Weights of a small mixture-of-experts language model, trained from scratch on English Wikipedia: 112 GeGLU neurons an expert.
Below are experts of layer 4 (counted from 0) of a mixture-of-experts language model. Rows are named router (the router's row for the expert), gate (a neuron's input weights, with its number), up (a neuron's input weights, with its number), down (a neuron's output weights, with its number) and show model dimensions 0-63. Each number is 500 + 25 x the weight over its row's rms, rounded and kept within 0 to 999. Numbers have three digits each.
Before each expert's rows: a language model's description of what the expert responds to. This comes from a sample of Wikipedia text that the model never trained on.

# expert 42
Description: The preposition in or In, especially before dates and places, plus verbs like played, included, called, used, filled.
router:508438519471538550534497521475498563525492489467492508503503480528466483543493497546466513502490518516492493529481491472533482510480549492467504483533491485550487543532525513504515459523554470
gate0:476562525520521506511477502494510532497524501501443510542522449490512489537509522485500519528499530465478501490518481524516531521480538519506449466464495472530508467477484495452479562483502505
up0:483533500490513535507450479508514525521495476508475517533478466524520470513486518528529509527504532492513517473480506503513565506477502513527471459476531490490507528483515508455493498495498502
down0:510449493514490534448524505510542491494487498463491539508463478516494478549476511476493522527465514486484538524498490515518495549470514523523487464530512460461503500492520530488513494529533467
gate1:520504501497456512492510472484458502520520520485516485542491445541504496517524520531478526528473486543490493507532479517506486534428550490499514538483513462531490500487488515487465501501522510
up1:540531529479509527484499437488523509523512485485504491543492396518499511483506545499465506512493470484512539494512500464498485489470494512541462487480519531506505500496531521488479509492486520
down1:487482482487518515477515543503508528542475516537496497473514572505502496499440498534524465487513528498489501491488536506491532505554465522484498485441461522515515487505545472517495469518510465
gate2:491500508487490488497477457452512477462479519486507473507546498517488515464511459467515480474553469493480517486503492540507472493509497465469519500471557520499519517484513471474513548522484475
up2:497458440513489500515477482464494504518511518517538486512476506484475526492471503497509442464491477542528560515457488493470474543498486508491464498523492477538495534457535542511525534532515479
down2:515534557524509516562509516502510510473500477482496523490490490491504490519522543517518534530504487438488479494540481510528519524466489504508468509478498484509495493494506534520490485464490482
gate3:455518496514513479511461462527490473526523523483500533473504440483489505515510467499464496570481520534512509547519511511512500494466474483545528506465516547494520532513498493477530523461475480
up3:547525493484506480493475486492528529515488481488455486529484515508467521474477515525519467490514512472519499481482516495448499524509495478477487485447513474455525513502482448450515494517511482
down3:535488468492502478494510483504485498544482457483452450526510466472463519523513538513530502539534503515510541524512506470504486429474498493517496488493498500490463497524522512510516482509503527
gate4:519469539475503497509510481482479497438493466464456496498503501520503472507496519488541490491485468468475446513483506495469486528530488474468530538501451461483471520517475529508448472488492560
up4:537512498496483492540498498455479489468499458533509546516492507480461483499501521509601541486510499506476487504515481523497518481486501486493460515519429493454529495481497505507533487497554500
down4:490485517525456491492486493509473484490506539490531494512498536492476496525547491520520508520524522493462500504521497515503502490473518496474473543549464513471477496491494484515494517485473465
gate5:496480505481505501511529490523482512537492508533520454492495511494473488457495547497522490482519505484496499502479534487502511512483534482454527561466526540503491511527502552488474536488527492
up5:557501507505513524528468488486491448497508500527517438537502550524496482463497481498530513488483483484507457476514509466490501468528473509474486495489481509512488494507533460550518449542502493
down5:465517483490497528530493487552539545542463508516522491488499469518556522511470541507488545491533498472493508500475508550453515529515517504519522475511539496503525542475507482473501499511504463
gate6:478484497497525498521475511496496514520499517503492511511489500485535498498535525468537493480484484514515479487495489501546550506509508537512451473518504489508473489482509513493505543521478474
up6:508533511503505444467505472510524478465523461492491516523493485498477491507517518511508476487486542463489546483497513503499490531509502459514499508467517529481545507456511469497489494530488493
down6:507504517559518555544485538533508509502533481489484517500532526533482426516516509533410520517475511504525527514513510523473509529466516496503493482564478478502532490458481481482510499557503480
gate7:485557481456506492472508484490500525476494511486499502489501475521531495512467499496497469519478506506511533524474530466522500496466515475544531489513480525498533506523510473442514525461543488
up7:479516499465481521483500527497493452505528520469482482501484512522530503445421486505512456517482521508504531458498529502519464498511523478529541509500544516530517509529528511495484477433534480
down7:478511452485489496510509490495498518487473503501514453503488547478488490513500518550501487506527521482486494520479487514493495507520515494537487508510497503502483483463524517563493505502509475
gate8:472514514519496486501535478478479428524526495489462477503486524510513517494471509472536505486488503459495514497486559531465510471498492543499463461521487509482513462490512497524492475507501489
up8:484507511442508429507529474493466506492506506482514524506512477474490535497526489505447501509508520495553520533516489430508471510498528468500525513470529509478532499493475514491485533505524513
down8:484529497478500496535539505458484510485468521548497556449480505487484518523520485569526556505560530501521492524504502509532496467490505458473507520570472518468544533521477494498489499544511465
gate9:543514472517540507478460548493497512469479519473525514469481504484493515501543498516525462494523521536498496489467483498472519559486536457493496519506477498500518524514508458454495474441524501
up9:462503523528541509520496503493471524487485460485550492515512523457484481571533497488485498455457541469509494458484507539452530526495497488478481495501477501489492528487498500496477510473475509
down9:524499521482488518438497482482511487487485508507473497517559472519509508498510479457533502482522454527516481511517510470512494490483510546509505526523538501503494516511520499465477524544484498
gate10:487461505528526491537453475488457466462498506526491499504470512497489520495527505507458491491516501518503502509484502458522514501464499509492495531515559504476533490537515462498482519538510483
up10:546513489493468527516480507498493567502469506494475479482468484484505478511528506505552472482505475447494499467516509516524529530499492528484528499515512485487512501541483467515502505474499512
down10:459485525518502477470518489494504492509535504462556470514514514541471505515551489484480496511517498498498513517501438515505493474501519512504486561503522494471495523446479473489501486518465501
gate11:485481524504493501505518512499485517498481509512489520431523483475496447493517482515519507532492487421513449502447525437511552497524501524512508476499525520461478497473494461497529479462478524
up11:522550490511531529503504518467530496511505525512520526444492519495522527517527499524507495515515454427505420484483548507491556505515515471471505461529483509469476502496483454512497510507521483
down11:523506481490489533469498435475537497489450451533552466493487484482512515481475558491540545523518520508520482516510480485493494524506476467510524470507520492497516463512540532499527464510527469
gate12:470527507527517499488522464463494507484473516508482468501477444454526502476545517481455488520483465459520502557530517483489481470497484502506511472504501469521475515532508470488514505507471474
up12:528499502510465480518497537516488487494520465484530517508486498534462519529465512485559504509497549495473510477494494510491546481481471514508506501525470528481522492469494500532513499484492515
down12:474484501522526497536488493468503484465474487472520506490483503488484538533528539524505491476488521475516487512509498498523478450476451470481539489558507538485495492524480479505484509511458556
gate13:490490479492511499519550480510525476506518527504502482518490497470463524502503491463488520503482475471464534514554478518489494479506485523523483500498512511464483499457494521505465529524508487
up13:495489503527482478493492500515465513477484535547470493534467495507476449494498522520502491527508473539502513525503525478476445544466525547515503534498534499519485517458496471483522500501505503
down13:535511503519519494504507514551515555475476537496495498481506483472500456529450538500522530535505511466497463463494514539524451527468485514484509506516492438492496520480519491452513469499474514
gate14:534504535511533503479510547509499461531468499467492488516493478461518451507505529492439496476490496518475475499497499477537547533478490512496495509508484463480464484509520496510507464503488517
up14:520562526494487480453484562525491484511492486507519486513503467489498485496467507493480512515491515495454466492485500531495523526468466494510474500483511467509487467481531470507518467495480502
down14:500506535511454525466461493441505475512502514472497488562497503483491472542453545540506472532514473540471508481533486474499540554484523498484476465553527478510505476497505492488526509499556467
gate15:512481495484493489507497495523505501429515506471493525465470506495527459496478539475474475499526517505460475509513509494492543505473472473486495496514498477471505521501467515468455511422438473
up15:472553482500452482492483473518557501558497529526514506487500482531487545491493486481509473491516543483491518508527477483507491498513506501503517502473535463515505522499540491482515545524506491
down15:515515510517521531513528515525560514505530535521508527470449502469472476487484479497464483533476498476491526515472514511514503503486517494520537507485472556489525463516495529531483507553490522
gate16:513569527498446493504495503528529519459504501508509496516508521464513473509493510497497516486529528506547451516527523476486518503472423523542491485516473503515484515506499541525505554529494513
up16:512523546506435465491454520526543519489515552534494471496513515501516459509501521515483520506548528507519500499507515467511489475483457530519482510458465453526499463534504484498481537497495476
down16:472496547445501510513513511479512493539472528559458523499510492480563523499545519520482485476483497501528491528509519543509483468498554485503492508522458493503464506499460516483483495500489510
gate17:480522500480503528471531498540547500506464477493504449502444541525520530493462489496492538479499504498497556514511503514494488540532525480493514505545504515516499465497496472508506514485539513
up17:484524467502506518482500514518497548481546493508475504488498508486516516515457475498512510583460540499468531478491499456539515514518501449534544525529532499504478502480543471523537513478510463
down17:472491488499498473508523487477513491465519505491491480538503524496484496500499502548512447505529528511488465519520495526474507478473503495528476483497479512527499491483476512549465511497451499
gate18:463518523461516533500502476475526491514523551499452516507469541504543497475480462482530511511456500513541511488502492460492506505503430483491493498520473466475512461518505487486501480494526504
up18:531498533529459504525472522471523490498425437518531549493517537487487490446522481479534486479511494462520463520529502482493475503512537493500497539492528516485516545509508522467469477533475487
down18:480463512500488472507501492506517510482527526486514457539461471475495523513495539499494519479486456552523474491495458444509526488524484449489497478481486522492488459529493448520488489485498546
gate19:493526512511484490514461496500467509462517481492495562517520463478504486521477475487508472543472490477511485524489538462498459468517490516525591510499502504494486531478501515519486469491483477
up19:472504544528544494502485501473474513539513445490464510480475500502486486501485506503517482513502471485514523500500526493519540466508499515518500522480501529475498520489481536494519481490468504
down19:524516541528555534500470515459507495498489438530481505479500483533508529500523503522511543488468545486504452485492539503549506501491512514492458488523486543484464529504473499495471452447496478
gate20:484500479559547508492568515506504460514566461499462503489508493494485502500505513487502501492522483518517488540514492453511510441488468501508502444529528531540476478501481512471527497508527528
up20:530539532496493477525486495508474504484468506486525492480536515475556476490516506471490511510464533459508483492501496521495490508488529495497443528506505487459493487478509488512496512529481538
down20:476482508523497498512544498485498515537513498516475499504499489507460506521462517512503474485529470463517485521531534487538471489518477514511487513514505535544506538504474495460478478489475511
gate21:462503490480504482507487508496506452518502491460530450503508578473536472515525485485500488470494497498496487460500477516498508494535500481552454509494480508453537460481515517571507476512500515
up21:501477466463492505511483485475514467506510503477537486520475447529498512501481527528490469486480486536478472483525463511498498528537510514522490520527540533517516557507531529519537447505490461
down21:490555487516476453521471515513479479496500524492484508560541487491464551504523497469530500535465524520489454521513478530503523511466499494509495476513516504477509530539503536460466520520484512
gate22:517501494494426511486498536529512511521475495522491550522473477490475501466525535492531458475482532509519503536478510525468521509498485496512524504512505552508510555521506515483536498486503481
up22:490455451532454521509536485519525529525468509525504531510471488512505508524559479498500497472480520507517532540534514537482466460490442456521485475487531541544476530506495520483494493520503496
down22:496482519501502471451505532512500461457510495489454432531507503446485507516498504540495475510521545490447466480497479488499514498499527531538521524493492495476475448501471480513510532500478507
gate23:476506486518530493480509524466503550555493439484480532502470517494481504506494487485523507513514501494482544511497489451486521488521490495527513470434502477489532478514491500461501473468498508
up23:578491451504484524499500507504449547473491514533509557477511529490519489507515511500566475509512488467513504513515527491505508489517532502523507494516482533467492478506490464520480488485528515
down23:519489549536523515455478479517495467519438468515495494510487520513480503483492504476480460494502497513469495471474473510528493498500493520503487488510528522515503515511481511456511486491482512
gate24:532501477529472494529527458490477517441505508514482495516525530516467496519538497511497455504514495509520460531476500495509461506485513494490510493529474525541423500518458511560466513520511497
up24:479516517499519497505502436514543556499520481476505478470533481479448480499500532502521418499511508469523514512460508534508484467524467495511504480563492512499501492515475440495541488519514534
down24:524479505513502461492529480450533484537501503525474502503550438485539504543487537480489471489461504497529476515498472540514497496522463487514519528471482493510491500525490548523489511514523520
gate25:514514487505503528494520529496530527529510533506506490468502555509532483464478476504515499506468465472496509498486465508538484556535515544471492496523481503504487515492462467491505515477503531
up25:526500481475433466512455542491494499444543496504499506495465514517521478478437470509531500482524503442486539491483509488480507458513474506502462518464488475448485504483475469510516550475470488
down25:481518512510476518490497515473504493532495493515501546466499522517513459455508498461502540534472517512476485481491539529520499477520500499509533448576458470491493525538511467513469472500517471
gate26:504500481510546513503496527465478523494494456536478510509496494539470531518518521516514473512495463488475494540484515482481529510487503490514512537506459480484530494518474467504508479520519493
up26:476469480509507495526500526492474491502496476551487566537521529548481549515524514506465438496529502503505489484502510503500501463493536468524481517510496455515481511506508505561493496511516501
down26:483497468491497482457543457484491514493510491474482461505490529465500509498503499549487488504503519477454491517500533506491507537496498517536483500475474530494480496444459500530492511482484519
gate27:467501496472454522550532491453542456467509464493473501495504523488483503463494502481508510520479503551517501472570507534437493517481531498512497513492538488496474508476511550474483501496517464
up27:500517514505570456491444494488448503468491489498478485539510491525519506512485522509456481467501489483506511502491505455527489525469555487530486538521511512542542527483527475479528483478494492
down27:427495502490484537512502529502518528469534487523507481515501523549477515524483545524495498467529519479501515501505495537525474506509542510515493486523493485537490519481511480509501501484504467
gate28:479522499502504522489485504521491505539510500564473532472516488510514499528502492504511549501510514443528519525541505541478447504532476513518504495479555499528526463481529470473461513552468490
up28:510488483496489450503533490500525496474494467489510465534503558500507503480478539471505472490551483542519473531509551511483497487473508481520513496513480503461440542489467542515493479446519545
down28:486519461520491494532523558516525478530493524521474461487555515508494544542542509518506527513476488490485509483474496475505537518507488475490490566468478521477513521464465474533489488483469470
gate29:520526505515492506503502510504504498511521523513504516474499514518513451493470474498542488541493500451521438455509503489470510508485527517475528538494493510488501424529519523476506518471518512
up29:493493531507535447484471502482542454539512511488499497563453533518477468473485510486492507508523522455486458481504477490493464502550531480458478516487496513481498513504456476500527502539525517
down29:511475481507559534462483497500515531481487500502541544470512474534486460500509472538484479576505534489517520501484511480520535515478486480478487492501483491518522524501506507516465462528534499
gate30:521543511488520544505481512496489479529520459503505492452484502501505527485518465537458488523471493505465506502477523459481483507534520466533436470489514495486464488506558492510539500487503504
up30:535535492511489491487514492514514503483443531506549536472536484521508524468479521499564482470511465506453489462531484481521541464532443496474545514522473496517488536466482567504486509538498524
down30:490492525473497515496480500484504463465505487499491503521482493500487467532519476527463522497477528518515477473467529510459476567487507462477493425460533498488509476503512498521541498458553499
gate31:447509512492467491510552518476575513551520459529506459485488491497492530466500517499448511494511470497501512516511521488493513479498512511518492493543535471543501518517486489484522534556509487
up31:460545505503525520505487506482517498512475457518472504469506452502515501438496509508472472453490519465492485532531494493484497507541486522503483534486512517509491500538516488530520524532498523
down31:550501527545443480498519483518484518534535523504501530495473524528488464518503495490560541477453526523525541505525501560515472501474512516497514473481503474516491513465492506472530501475497479
gate32:508490479511501504520508492485514512497464454485465467506455461503449475495497513482526505493501502485502512501536569555489500555540488554496516514469522545492503476500497464460534497504490505
up32:496497473477468490502460507474491485466530532492534533516534537480539509469464495515534497481513476494464481505496471483503499437492488480502471501511472432517495502490474480527478510466506495
down32:498509525488516508587506556525468483514503492478508480527484488442532501495487510474455461496476472504479519457462524512535509518494500472521498538480514492515526487519482473494504537501464492
gate33:495471496499498509498498474516517532507509487499494462537499484475473490500481505471475499484527489496491497471497505549446501456490476488475446554480478507531458541478512522491502502528504484
up33:521466544494478533497475466482531557532488473481532479537463502499503524548479516502458496517475499534482494470495472570461530487443477456487512495552491480524482543519520509477506487508499490
down33:480509479529507561474510522491509510546472492499485503473502524514584464505518481495487525529481482492468502507512498482520474483504526523496490476513523461473522516473523462527520480499475483
gate34:495507464532539515492502533531489516586499499513515524556499565527537505492496508486485477464503510498500504485490485499496498484548495519491470494502453493523525495475507491486515485510502521
up34:470507513477478513526481488449540514487463484495506492462538466509490487524497524492544518525550497495529487493519492482525507483504488491478526483517496541522458505530465494512506499485522475
down34:529484494526512506527515505516490513524487509539501502502520545525483475509479490486510473521472469524539499481471515507490486501525464525489508487456452493553466518475516533494498470505507507
gate35:506505527489490463521443484529526479470544452494494531506469444519493503520509488470486446520509502471494486495475483520472488508528459531524505476472487540477475484485508476470522511498503572
up35:513497491472487501501513519505503499498486561466491518468452528488488488478477489498530545460475490521484486485498490495500506490492516503485460526482488516530491541476480514483505487516502487
down35:492516497518511477576497520519485537517512471468479515546521493510530484545507486520458462552525508515510493502526515504460508547501479514512475521522512440499514489453533497503488520531470495
gate36:510464507542426478519469485519494528487474521482482503581500512490492521524494459499472500493467516504481506521521495480456500495456489456509485540480543538506527528492508508478454496500462475
up36:521520477507552531485480540505516487489519460488494503494453486491487490471501527478532502505524487495498491510519469489556482518546502501507538551515501497533540482467492466524507499485508494
down36:474516465495512514489459459478488500464542472507487468487507461500553471497480538539480495549532482471531537486492529478444469536486526504523499489501496543477479464509504507502510504498486548
gate37:515476491531501490485528499556472483499508514502489503471448508523507477453517504500478473484514473526514486500530509499537468532510488496492547494565536503528518483467505444496483500488464495
up37:543498495502562501470486489521491511520532521495542490470487515511492478474500508511501519474478493476558485514491519477515479557519501541498534517504499522551526474483487498494486518517475521
down37:526500495494517516529446510504482481486447540505509493524493484477505479483461477545476482543484521501499507491502479525464522454490496499475460514478495482455497524501474480498483490497532437
gate38:525512488491523494495494496488516548493485469486474492454474524487498507468491523511514459509500474505498510488472467471541509498499507513492478484498528536537505556472548490471505501495531489
up38:517537490476459450513504569534507502491459469476521488507462541505478500493475531532500519511485506520473478510531497486480530466487517506477517508478490481459485508476486496542456497498503490
down38:453516507470485497537530512482554490489531481537533521452494518492509475483467503531501495483514507534521505474531511499491475500500484461443463507538500506515458509501489483556479493533480507
gate39:489492456465505531499510513475489498540471508496529483460489483480549497509517465519517553502506488521483544471507513500538499489473489511518506478505530532493502469509478481473515525471540492
up39:502489499483509476500495445502471530457479468508530512500488529480492514481503453523509489511516496453503486477486485549500491537464515473508507502520527503449493489507495429521541459478508500
down39:503506478563472486513513539509498495504475518477521477508529539527490468480470523499508511515526510503474479516521546509508514507536467512475495456506476489489508527501451506512453467517458485
gate40:511502478532513492503516545523502495455564544548495501501498545474522499499493476493486515474510463485501486530469517525506464496463505509495482515518490474500503505495494441526470494531456502
up40:497468523508559531503515478462517532486535471527501500513524526518510498507518488503519525435490494494539476543468512513501505495470488522460483497499495476524510523512474481525514467542504512
down40:495486525496481509465513492464470510486569517471499522503445553540521461493475475498511507493550488516493495520482486511516482439505546465496498532504480495487533511522525455512470512483461492
gate41:522488492498504539484496536526501534520519465495477502523530540523513528506508509480512490488495487473490496494491471493463498501539509491532512541526449496539491515529488500523496478472526479
up41:466493515496504481490520496495488506525493487499489508480545513488509516484522516514468501520479504513533482474496529489501516507466499552484503478494517533502467458528492515465459488495462540
down41:544517498491540558512475530493479493544500501525519516486463470495536480503476522445530533497490487521512512493468476504509515481500530484487529541517517470500465538516529491473493503517517470
gate42:499481521536503516507508502536516473490523483526458515536503495499478500464485489515443486464510470472522539548478476498488469504507485519489491499466554530525495482525496497494522528528499490
up42:520499520486488500516473485455502518483481510438500470452472478509476490496514491491489468517539501474500507524486504507499506505513445455485512525499462518509474551499475442492529508501456538
down42:509551543514504481529478470531537484500508499540468470534500491497510495498469521481492504471493498521504498508486475535536461488481521500476494549484527534516509482524512514502484512477514457
gate43:469491501505487481492529465584519476481482444505477515548469538535478494499481480502501507511536487464513486506503502495475482504516484511521504478539497518515522455525484492495490505501478514
up43:475519509474483524521524476540480473456545492494481516546498529526511513506505502496513521485510507504511500507500503523499472483487501511557438460477532495489530488495488490484476481482489515
down43:480495507475493456525510478484495493498502452550465526495504549528502472484508480542461514505516461488496467482489450487514493502478495548476503517513445506505442514496504501487489474523492497
gate44:511508512514491523504498539496470495508538522513521473491502499497464504477466529483511478543515480475507471484516527511497509516486512520524537490502502493502490536492511484479495560486459493
up44:498497534495463538498487527526537495535526506489531473444487478505511533455432492527499470539541538487490488484503494531495548543483527527525534492529540519500523508510526517443493510498482485
down44:487498510510475535484526500537537514510541489488524536489467476508539477542472498501509526498477523472493497484491481508498548519522535531534531489534536529470495516544520522491491529540481518
gate45:516510536494529437495459493508480443511502585518467495493495544491521462482491520523486500477506508479492516486541489476453499493511532515493507488487493535485482507508521476498484502494515491
up45:498519479497507487460494491498501505532465560469534527520512498501530504471520545508492510532519489523515518509490490490486522523517509494486541504494505529511537488545553505467509499492521492
down45:518521468518497497487460459513506492512500527460501506501492532503509508510504501472477544495524504529469493489521490490491499526532530517512487505543480440498481493465483452543528543535538548
gate46:473510504498492455502511518495516479546521464517491487499516522504508491519554458503462493527502491475478531527553505492470455444502505480547509528485531453496512490479503542472512509541478528
up46:502494500515510506504489508533533497531494486501492441518530505485493517505505478518517521532489446515472497484470498522484487512520481445507463515506520493526546491521535508482501536511463494
down46:505489515478514476489528507511515530513445532553513491510492485505485458521488511509538492539506491490492538494492512485491519498495464527470492509517497483504526460549476461511496510526543438
gate47:528491537493501497479466501497496512505449491523529500464502546521533490487486501490470478468529459456518443483444504494485535494516514533486499492505520511465507524479539485493489454513510462
up47:508499501474486469497488492498490498492511516493530500488500471524431522462508514489529469544527534466530464486534466521470517500480487516497528469509469537497496518487467483492530452431491499
down47:513530482485519468457516501462515533464485474530505505511521506496502438510492522471484509502457531492520502507531504483530493514457496511532484526498484493495492495507499487502511503552476499
gate48:512507470504482509513491492503500500476507530513462506472502464452479482457509554512526507506502447524490472518511523524490455501553509509504460519494492534494444513518489536521550532571514486
up48:505506521488525485509501475479462492507538477478490548543504451500504542532532493502439499508493499522545496511524495482473487470453472505523513488531517513522529500486493510488492498464518513
down48:479507526488514498518537509440477508511517484483506486526503483467490508474522445495477466530492426527498522510502531463505462508504503491555515502499464496532512463507475481501517524503484495
gate49:510518526505481496507535465467515508487487510504494460513538530475475533495540522451467495534509511483510504518499511529509484516470514519504497482508507484475552519477503476513532491521488555
up49:441505477505469522517523454496516473471510473533535488503488452515502526474507454530570471496476476532494569510493507505486490501490528490515443516478504489473512473506540486441496458488479487
down49:477541485556493508520479503522480491486504522509490528472511511507531446489432497503488506508440545511520479475490508549447455509478527478491488504521502503469506545491542491496459483528487517
gate50:486513503534493499544477501484454488442513503488462465505486494512483530522491534530501494500505513499509520498485456507446469528479494525513505489518466500446487449500512518509505482549498507
up50:513519513517553524496483464446524485501509516522483511514508490492526495537503504509483520482486521497511448526483445454506488488445527536468467511546477500465524460500489500491508511489517518
down50:514493487457523502527509501497470474543481477533525503525512530467521484516463516459530535497480509510493507484517464505510527514510500494510523484490518483511490539480515502525420523488487537
gate51:526492491477492517501508497460532532528488506493525523521496516502448530491493516486534478509614498500477560485516461560494508476462496444481514500477482470526507494482492501482485527498516487
up51:512499491475554476477495524494440485484529543502478511492531491518512509448526504504542509565531502506466502521490518466550474485484491486458523490519497495533468498492530522491474512520512485
down51:485533508515484506463495528504524513523490494492505503517458535449513500505489554503454494487467541481475517503490519463497518509534507510541486477472480516506506498502467475538520469478543504
gate52:461477496492527487493493462487517494570485518489487504514474493490496507474492459509460509490471487527554529535477539493480497492499511503511424497467528470503518476461525480541488500503486503
up52:521484519509463510520481488501501504477495503519507518479500478509486524496540493488503461510509500473509487485521534496534528493519515502498506519549452508520454481502523483465497528541518479
down52:502498506465491437527483498480528483502511503530496522543469461495507499507481541499499484494538489501460458536518508477491484485479491491507523486502474499495497496533490506516473453471502460
gate53:508486504478497513488486508532501489449513517523454510489512513501524490487504542532482493520505501488508458484541545501516523525476507472508493495486553497472474526490498553500479505487534515
up53:513478526539508509512482501540491452459501486515457485502521497458508481534495524532492527516487494500504506471528482477475562554514481498500478488516511477527486513490507512485492483486525538
down53:502523470458494544475505503502527502458452451526472460488504507478527508489510461513491512499496429495460502488462497480510546532468486539487539498501494491502458507466516496466518522536496525
gate54:497502534509517489498475504498482507511480513505523487492475518476499487489531527488429504502467501517520543478493466482478490488450521487510523529532554524456520526515469466502484518519527480
up54:438504478510564501493538472491520494524528513524495462503481530484501521485481519520476503492497507525506511459489503552511449505542534501505472494507529494541524447483479530474507512504542507
down54:476515507521495545466494562503476516511461509521497531513450483508459476526444498518450484514476515473435488446494502477501532499504520513517516513525498485473503514477556529530482503486509494
gate55:482501540481527538487507480466492530510511510499493471515512497481509474493518519512497503471504467546516547504511528479485506464519548486495499501478509510467525461561524480476502499490526481
up55:487499475486479540496504520493513522552491484466465505527475502534535479488486518478513502536497497484477452495498486504493575501541460500488504500541476461534473504483466515476494496499479506
down55:506514514514566505585516496509491476492539465557490464490545493487463463519484502517470545502517507474549520506516498508482471503462524497501464535489497482496520499523494492482493508518526473
gate56:499488481507513524496463496488501465514487472506484499535489504526481525472492505511466515483486527492493514530493505529485500534474546482500445479492504507514518496496500542516511497508492495
up56:476508491500487482524504449491533467491499472504518543494481475483456517553532537502522484518511486520532487520481467517520527514475525514506469519530548527518490509546512504517513477485500512
down56:530537497492487489512443525497494489494520490482455497482539547511516444520476502515528481534502504487496529482519539508503495504525491523494517469465478498516460502479511467486474532509496489
gate57:496520503497538503477531505503507485481513474558528481476525487517474551497518467505434553508534510490526563506517503522515470490507518499520548507477479515538463446520472487466516491522490482
up57:465496515482508554494468552501498519504506518494473503547511531494573522530482526505480528509484477476463522524490563505478535465518494516492497488496496450547522509476506481473493509506467489
down57:512483524488491471531478440522522509480482489480515466493464495487454493489462479510522477518534477516521476495521528539506475513550478481485476514474480550512497445506479508491470518511504499
gate58:519546483530466475489521525514516536451481476513475523550482512477506499560498543496513459544491547510496476501493529457511505477553515526534464539529482505465537468568509484521494472481482490
up58:481518538505488516508474443509508470514494519526538523472499499462476479470529512467462550463478458513535500504491465537485503526450504472482499465506484515501523495466490505511461553517508470
down58:477556513502469506551487473456523516484514481505519555466503516480469517556489492512468492507503497568516482505490479500515475542486514486505474489490509531512490524484487507485563479500512485
gate59:547470451523538491529487482469435521516507489527471499462568516507481440464512495486497514498506494518531494464515490482499503513498497522481504488516495511468468480463516507561523476479503533
up59:481518463511483536519513491496507503511483451516513489512481501546503525515500503479517474513519495508526514505477511514488483524477517512488485458521504488505476470456526496546502500527477497
down59:474517500521525501507501507460483479495489474529502534506527493481526474503490501509457514495465459503487530564512515510497464454529506553497502564484466499534490509481520531559498498467503524
gate60:495486503529478513508494458505518521502555509511452501517490474512510521522490497506471484518473501498483557491545501517454501503527475495502516480508496443489488468473489537563501482495503537
up60:537513509511487545518490500451515523516506485519558494494557489511477520494474476492526495489484530525500457472502481522524480537531483509460501516462499480517458500490527465488536492493478516
down60:486497547523496522490546494532468502500502512534503494487472523482472504526504486539503533547479501490474474463522479473542532497495500494485526487539473537502510502481482489491485511489509455
gate61:482513515502485479503506471485495467511478489485512506558490509525475508554484522486511509483479527539477492533505452505484468473484478476478481471559490534448511520518514535464498508553503487
up61:467516540496509493524484546480468468497469480503495501526439547497486462551493541494496450501486503508516502502496508502488502516461503531505476450481530485470504453527494480491494479490530486
down61:484571468452478518562493499510506483515547493493459493515519538476527471519488520481492494549465521473528489481501479529507497491523535462525516541531482480493444507502522502521455511466509521
gate62:527489493470503482492511482489431507483448484460535541522500505511450543473529469490524503553519484461473520503524462526472528517468521492494498510496511471492545528485495544514448463527501509
up62:498487483510479490500510488512548514479521529544503472476490473468529467519426522491474482489508499485537485508499534485480484435520484519510524484472515537496460462474499539537498538502472480
down62:494487491512503483531502488487471480501497516500532507490498475538481520468496496484514507543484469514506497466486458488483495518500550457461520497537502471475492513535518547481507465514496511
gate63:485505560521519504498525483515492509522534459484480421528501488497517510511529472498520516517545530497542549472509494484501483477525500528504457473533512515530548474508510480486572516503510499
up63:458538516475502474494510495501520508534555488477479500494464490532546543470507506502453560482469507498478525485512514543496481478487511457498541470482516533511516519533502489488508496488475466
down63:499505474451517517537525541494462515542497529524493532497503528469538497463477485534493492494541499499497463520503543495515502505484487481505497536527487533498492518518463509504481534515516465
gate64:485505490499502502515496516480499516505511454465460560489562479491512525522518541488518433494536521527507488550511533509478522455474491502496550541533519496468465479518497488509488508494491502
up64:508523482533447493514509467479519488499478529561513487526461531490475485486498470486511499491514457499527507475531517504521463476463498485529527469437474509560521509514511517514525502482486492
down64:456524485504492508534515496491450519509465470496487491509517508530513476529517521526502485512533508523507507526533519495504515470473543495486452534515503495542529533539518488477529468532549490
gate65:485544473497520483486511494515466491455493523472495514508530462501523464523473477478477517454493508492463502489547492495489542488516475502504510511509486478440455480512460482529444548522491537
up65:510496510515491471521481486474532480495442484515528477484513453482473480477506499531493504476539496501522517468457480492500484513481526516475499477507521541506458487491482512556500448468527480
down65:509501503483440482487538489523536524524525490535522494486545520538495547489491518527496503515523509469523491496500516511476470517534491519488503490522527492528538438515453528545517461497476459
gate66:462476493508519468486493487503480482511501501500516512476497487478504476469490535511513507558535529505517520495480520506520513465516483508545528525498492524539451439468497446563550514504497518
up66:549516489545484518507560498506509508476509506510522496499498511503469536484553451498482469479500455484482470508480487512529498529474486513513481505512534462474523540558503570473498530520507540
down66:468464519541526494497529532528496518472554474488479459457464519513495529490516479541556476483533449512485551513483492474472501521525461454524530492527469500523514477510483548472509477470493526
gate67:489529465493488497483505523485528482516507513456492447473517503489536483561513476480514492486505518474479547518512486489477476494499456488522521493505536507517520537475494455533505503483507495
up67:539468514501479523504488460513464504490461533551536523488515515506526531480479501496517478485513482494554473504510525537498471507490484501499435487528436521475508474489482549440484531507499508
down67:526486510526543514574476464506498520483508500510520532473507502531518474517477545492453506473526502465520515486523519482516493524506469482507499519491490506524507545474488501479462526505480495